Experts of a small language model.
Size: 11 layers, width 320, vocabulary 14747.
Experts: 6 picks a token, a sigmoid router.
Training: 308M tokens, 9391 steps.
Below are experts of layer 2 (counted from 0) of a mixture-of-experts language model. Rows are named router (the router's row for the expert), gate (a neuron's input weights, with its number), up (a neuron's input weights, with its number), down (a neuron's output weights, with its number) and show model dimensions 80-159. Each number is 200 + 40 x the weight over its row's rms, rounded and kept within 0 to 999.
Before each expert's rows: a language model's description of what the expert responds to. This comes from a sample of Wikipedia text that the model never trained on.

# expert 46
Description: Final letters or syllables ending foreign names and proper nouns, such as Anidas-o, Gh-azi, P-asha, Behz-ad, Harth-an.
router,180,180,197,181,194,160,184,153,185,155,161,207,168,255,220,190,192,186,196,225,187,261,182,86,213,181,212,216,185,217,194,174,217,176,183,129,246,118,157,189,153,201,175,197,210,271,137,259,196,213,170,257,240,230,202,276,219,135,158,239,136,156,189,182,193,210,176,148,136,212,170,218,128,194,163,175,218,247,184,248
gate0,198,243,170,139,175,257,221,204,178,199,267,153,166,212,256,203,127,235,152,281,217,195,189,228,292,213,121,173,308,209,228,98,160,101,232,215,194,230,189,291,185,169,157,268,230,202,187,164,154,190,214,163,210,182,290,254,252,189,270,236,198,190,275,323,241,183,169,133,249,266,204,193,212,194,179,137,191,164,207,259
up0,162,148,177,182,256,206,224,220,193,165,225,195,215,232,255,151,134,143,172,259,175,193,162,151,150,184,176,153,245,163,167,144,199,167,248,175,172,266,211,216,200,202,221,221,223,210,221,144,198,234,230,165,185,219,297,191,173,213,267,217,160,179,182,281,219,238,173,180,214,295,111,208,181,211,247,194,237,261,168,189
down0,163,200,224,191,227,196,240,171,133,185,243,185,282,214,265,214,140,235,182,151,141,233,181,181,176,175,178,223,220,171,181,150,160,215,188,217,173,266,189,167,171,313,152,171,192,243,191,94,108,197,201,133,167,189,278,145,210,183,211,222,235,161,205,223,201,202,208,153,203,267,228,174,211,101,195,236,195,215,287,163
gate1,175,252,137,219,178,254,221,165,192,112,230,187,186,148,246,246,148,172,183,191,188,184,197,160,234,197,202,209,270,189,288,189,152,166,241,234,180,308,221,210,204,214,154,194,172,145,122,170,226,125,250,196,243,217,207,251,208,234,211,189,186,232,257,247,144,214,194,148,157,146,279,113,203,217,204,127,227,210,196,287
up1,211,196,218,225,223,284,231,251,136,208,267,189,177,164,205,230,189,201,173,210,225,186,208,137,205,252,230,185,163,242,207,138,207,254,196,228,169,178,162,154,217,197,267,231,146,272,225,214,281,194,160,128,150,129,257,294,214,173,138,209,250,221,165,222,264,234,98,239,144,178,141,271,223,142,252,269,223,178,178,259
down1,218,230,179,165,197,230,257,197,212,177,194,277,176,204,142,232,162,207,170,224,194,215,285,132,205,238,223,187,150,226,157,208,198,218,193,255,225,209,207,210,202,168,241,227,177,227,213,274,188,197,190,129,224,111,191,190,215,141,151,178,254,215,148,217,224,283,145,242,192,142,159,263,187,154,232,231,196,234,208,242
gate2,163,234,209,243,232,174,266,153,227,171,208,247,167,194,207,209,250,266,218,236,161,233,169,260,253,203,230,183,151,180,148,164,287,244,190,264,234,225,197,270,243,171,192,167,122,215,211,241,211,178,276,210,226,164,267,143,189,243,214,222,257,203,214,163,206,123,141,246,170,130,138,302,247,213,140,184,193,229,176,175
up2,220,221,235,244,256,140,233,231,160,201,152,182,174,301,217,181,149,134,239,152,171,149,161,166,105,196,192,147,228,255,189,226,192,142,265,216,148,234,222,145,215,188,296,137,169,166,229,134,188,190,198,219,251,185,172,167,207,147,241,183,190,181,190,237,228,101,214,148,207,244,223,145,170,159,196,167,160,163,183,174
down2,201,183,156,127,151,215,239,229,250,199,187,284,125,151,234,201,190,281,150,230,202,196,260,229,188,224,253,337,197,150,214,184,202,248,157,214,186,210,212,248,197,166,214,268,207,216,177,190,191,204,210,91,244,148,206,204,139,274,123,226,246,219,244,232,222,187,270,265,172,223,202,260,187,231,213,271,209,249,165,220
gate3,178,226,205,237,183,306,212,216,152,242,270,134,194,193,188,249,172,207,225,237,253,214,174,184,207,138,188,213,242,236,239,223,174,165,147,259,197,215,175,190,185,198,221,217,228,172,222,142,248,170,187,200,182,236,212,297,179,185,236,141,152,215,197,240,240,163,138,202,273,224,241,231,253,242,119,160,90,168,217,215
up3,170,151,280,244,188,216,197,227,190,188,180,204,205,183,211,214,249,244,206,241,214,276,214,211,169,155,152,191,173,223,179,272,217,220,178,256,270,157,208,229,197,119,193,204,200,170,244,171,171,187,253,268,175,282,132,261,110,220,139,177,224,136,164,147,189,212,184,252,247,134,243,183,245,252,132,151,154,254,230,178
down3,239,147,185,246,225,224,221,243,169,268,212,164,149,195,196,212,274,174,142,222,250,221,201,272,236,115,144,202,223,198,206,255,203,262,153,186,218,135,203,210,133,113,224,143,191,147,159,203,197,136,237,274,250,241,215,269,140,185,208,203,188,151,229,208,179,188,173,233,211,166,191,253,217,237,165,209,184,163,197,203
gate4,213,255,194,141,187,150,161,179,296,96,224,207,162,197,249,160,209,186,213,248,234,178,195,261,221,190,196,208,299,150,171,194,158,159,236,139,179,178,189,276,183,205,167,188,190,244,143,205,152,154,225,168,265,223,193,164,226,201,207,156,193,209,206,244,156,221,257,122,222,159,199,201,179,138,188,169,221,172,194,177
up4,166,206,141,163,217,137,259,254,270,144,154,180,194,184,185,142,273,191,211,212,133,218,255,142,244,140,233,193,243,157,212,229,246,242,245,192,217,257,221,247,148,159,149,214,233,152,160,178,185,267,242,208,256,217,142,128,154,203,247,191,275,226,241,184,230,234,172,154,152,214,144,188,213,321,171,218,220,244,263,212
down4,228,242,141,217,220,222,206,251,225,186,165,191,171,130,211,273,211,242,155,153,193,209,195,219,218,234,275,181,183,188,181,272,183,239,188,231,257,236,244,237,138,161,209,189,178,165,256,178,142,211,239,210,170,254,218,201,177,209,229,174,219,206,232,222,196,197,194,182,169,257,145,209,177,229,177,176,238,245,191,168
gate5,194,211,252,187,171,145,200,185,204,164,169,213,198,231,249,176,248,205,154,174,196,226,286,264,246,203,223,192,216,134,158,191,143,227,233,167,245,155,224,178,170,179,208,128,180,210,243,121,179,248,230,174,212,113,195,159,143,270,225,123,153,216,229,159,156,192,206,186,288,210,205,240,235,272,181,140,240,184,175,200
up5,168,232,134,198,229,158,218,167,159,232,193,178,155,160,194,184,128,225,152,246,187,193,131,165,241,250,128,258,194,217,231,222,237,156,164,225,116,182,252,213,228,194,191,218,158,182,166,227,183,130,231,208,253,281,233,225,245,226,248,267,264,207,147,221,229,187,149,143,158,264,257,254,195,137,228,200,202,187,188,224
down5,253,186,213,247,225,169,220,170,231,190,214,138,196,159,224,179,231,218,101,127,194,162,263,290,229,150,192,158,232,98,235,186,206,192,132,199,163,210,173,209,109,198,241,134,226,217,191,135,204,190,237,194,200,117,172,204,225,186,112,243,229,230,235,176,231,189,171,181,169,167,263,193,217,202,204,247,127,211,183,202
gate6,248,187,197,188,146,238,212,157,223,223,249,162,183,153,234,194,174,161,180,217,193,203,180,208,195,112,182,217,172,172,164,240,146,225,196,227,194,283,156,168,135,111,139,238,177,232,160,167,85,237,148,170,194,241,194,159,190,182,287,242,210,291,181,225,224,237,206,191,160,219,183,150,206,207,199,216,118,172,258,193
up6,95,247,162,188,188,201,219,199,191,269,188,197,247,244,267,172,221,236,268,221,167,156,188,158,246,247,192,189,210,229,182,234,189,178,225,196,174,231,169,235,216,258,228,161,248,155,222,231,261,211,314,217,154,258,198,149,247,220,152,188,189,111,225,106,225,163,194,206,218,213,252,236,219,188,175,134,201,133,124,267
down6,207,230,160,234,134,158,254,218,210,199,151,233,168,262,160,194,180,273,150,198,167,127,227,233,257,222,182,215,202,142,148,200,213,173,174,206,208,218,225,225,215,234,238,169,196,175,185,163,244,228,217,243,97,217,234,205,240,238,251,214,158,236,182,99,164,161,223,166,271,201,254,260,217,173,159,154,116,141,178,243
gate7,167,201,171,138,201,175,177,251,193,279,262,170,196,226,226,174,197,266,257,228,168,165,207,196,216,142,218,239,213,208,178,239,205,96,204,168,195,198,221,206,180,164,164,196,184,247,187,249,161,169,181,143,205,136,208,177,194,174,222,232,270,231,196,206,271,207,149,174,174,243,191,214,170,251,195,261,191,157,250,301
up7,189,173,235,237,162,233,252,278,194,162,182,189,198,289,221,167,274,125,192,210,182,173,220,176,163,191,207,154,144,133,227,175,186,238,141,171,225,230,171,170,261,249,267,209,226,169,243,203,272,227,195,197,154,197,144,200,215,207,230,188,268,140,273,113,212,220,238,231,234,204,184,133,190,237,232,222,177,178,173,247
down7,233,172,140,164,185,235,161,297,238,230,261,187,199,127,209,192,234,199,292,226,121,168,225,168,192,213,174,263,123,152,173,152,148,193,151,184,151,147,251,170,270,188,252,169,227,244,192,145,234,133,183,212,266,184,223,244,187,200,182,259,184,182,199,219,178,184,198,198,200,202,221,174,241,186,190,190,178,209,217,216
gate8,316,225,196,196,227,196,151,176,203,171,189,142,170,262,234,184,165,254,212,190,217,163,222,250,205,209,195,250,258,223,164,170,149,163,235,260,191,194,198,185,205,269,248,172,194,164,199,144,135,175,202,137,249,202,171,197,246,205,235,156,228,177,228,225,203,144,165,186,204,149,210,135,187,186,158,209,178,200,196,189
up8,175,236,166,149,222,176,160,154,167,210,160,232,176,197,180,211,217,199,240,188,189,172,161,196,183,210,261,237,247,227,261,168,197,171,216,203,151,199,160,167,275,146,113,174,214,170,197,188,217,215,195,218,179,245,272,290,156,135,274,142,209,158,127,203,223,195,124,164,228,178,166,261,205,250,191,162,137,162,198,227
down8,274,216,217,158,118,207,181,151,257,219,186,225,158,202,201,243,271,280,199,198,167,221,194,194,172,156,235,132,252,218,178,201,201,162,177,132,181,315,198,236,216,184,158,140,196,200,214,192,249,258,195,258,186,274,208,205,215,195,253,224,196,180,131,176,183,260,169,161,228,150,193,268,202,237,227,216,233,256,229,275
gate9,201,215,205,213,175,219,127,226,185,126,234,223,205,156,256,233,194,216,219,176,179,232,198,164,175,275,283,193,221,109,195,216,210,197,295,213,225,239,219,221,174,203,233,235,181,168,145,251,149,211,197,186,117,256,216,191,227,235,288,248,229,250,285,245,176,218,204,235,192,189,226,206,273,192,152,177,282,193,219,278
up9,192,224,171,157,231,206,201,129,158,222,179,191,164,179,239,170,121,218,173,201,276,237,165,238,291,154,209,271,207,257,287,144,171,172,128,178,210,223,242,199,251,226,220,212,127,225,197,133,219,149,189,167,246,234,192,180,195,152,162,184,268,261,158,191,252,151,203,196,179,249,217,268,215,173,222,179,119,133,193,177
down9,217,212,192,203,220,285,131,131,173,213,200,212,222,222,234,206,206,192,134,172,198,220,254,275,217,195,210,277,243,175,163,263,152,106,206,210,198,202,212,239,182,117,213,213,203,171,178,207,121,156,276,170,201,183,220,207,194,170,292,213,271,235,217,215,175,204,168,236,199,216,183,209,247,162,224,144,154,223,215,248
gate10,66,280,146,181,166,231,275,210,257,198,208,201,155,223,309,250,214,178,147,250,211,190,192,199,208,191,209,316,176,173,185,221,264,237,173,201,195,293,177,188,228,263,169,228,254,236,209,164,241,143,214,180,147,218,206,210,190,187,182,258,177,198,189,221,198,230,206,225,210,217,265,202,166,218,210,227,248,193,224,205
up10,259,171,240,172,244,196,131,233,145,160,200,149,236,209,143,198,105,123,189,192,226,170,152,144,164,230,133,179,192,297,281,165,163,145,193,181,239,188,241,235,164,317,232,169,190,179,179,174,205,220,157,263,203,168,221,193,182,217,216,189,207,129,285,150,227,179,257,196,240,278,170,163,214,177,260,165,134,196,176,252
down10,101,179,204,188,163,188,187,204,151,173,288,254,244,225,227,247,130,197,153,184,121,213,174,246,221,154,200,257,162,139,223,162,266,204,146,202,194,209,171,153,161,167,165,251,232,176,209,186,169,196,193,148,153,164,253,219,246,159,155,191,224,209,189,143,217,229,204,155,268,180,225,133,187,109,241,213,199,167,157,211
gate11,225,163,147,252,259,181,221,217,212,158,241,181,161,189,198,221,195,222,175,247,244,174,214,183,256,209,202,250,283,188,247,169,203,213,190,207,163,265,208,187,115,168,198,301,158,209,148,167,148,109,166,122,160,208,260,225,237,167,324,166,175,211,209,235,160,168,199,271,246,221,162,236,230,202,156,200,173,149,219,212
up11,207,139,144,209,182,203,187,135,217,191,211,185,295,162,248,189,191,224,197,157,145,271,166,178,231,182,248,267,203,168,156,228,201,181,221,169,273,186,193,240,153,183,167,166,201,188,140,211,187,270,168,243,168,253,174,164,178,209,280,198,243,218,195,148,183,241,189,280,201,209,256,198,284,202,159,88,223,163,223,208
down11,229,198,149,253,196,255,216,154,214,154,183,201,232,161,259,175,207,256,186,158,224,245,210,255,242,177,204,283,250,190,214,219,131,234,156,181,221,138,174,234,136,167,197,159,210,246,164,172,145,168,231,188,221,225,260,169,159,224,290,213,163,227,216,211,191,225,263,177,185,229,241,231,268,209,142,177,225,218,193,217
gate12,210,162,148,153,150,145,143,218,117,270,244,163,185,185,139,179,254,213,219,184,192,232,201,199,250,212,255,127,212,210,212,194,204,91,189,182,245,92,181,208,135,189,262,169,192,196,121,231,235,185,230,194,265,157,242,172,207,170,198,141,207,178,248,233,283,128,134,256,207,198,164,139,187,228,174,214,230,217,199,160
up12,187,142,240,130,145,201,179,227,213,142,286,197,272,237,68,171,205,192,166,187,260,165,168,210,226,257,271,211,198,185,157,191,201,177,183,191,191,104,170,183,160,171,256,208,181,220,140,253,189,152,106,157,158,187,196,246,254,188,165,171,182,110,255,182,220,237,171,230,210,235,148,141,211,214,177,202,210,217,216,201
down12,212,230,229,170,153,185,263,200,179,214,235,247,175,258,185,229,177,158,143,182,218,218,179,182,174,209,197,230,198,247,198,180,179,230,268,255,168,166,278,168,162,231,205,235,186,218,260,170,215,254,150,281,119,249,244,144,195,151,197,169,183,267,221,173,199,180,195,221,187,215,189,162,217,212,192,211,199,266,186,201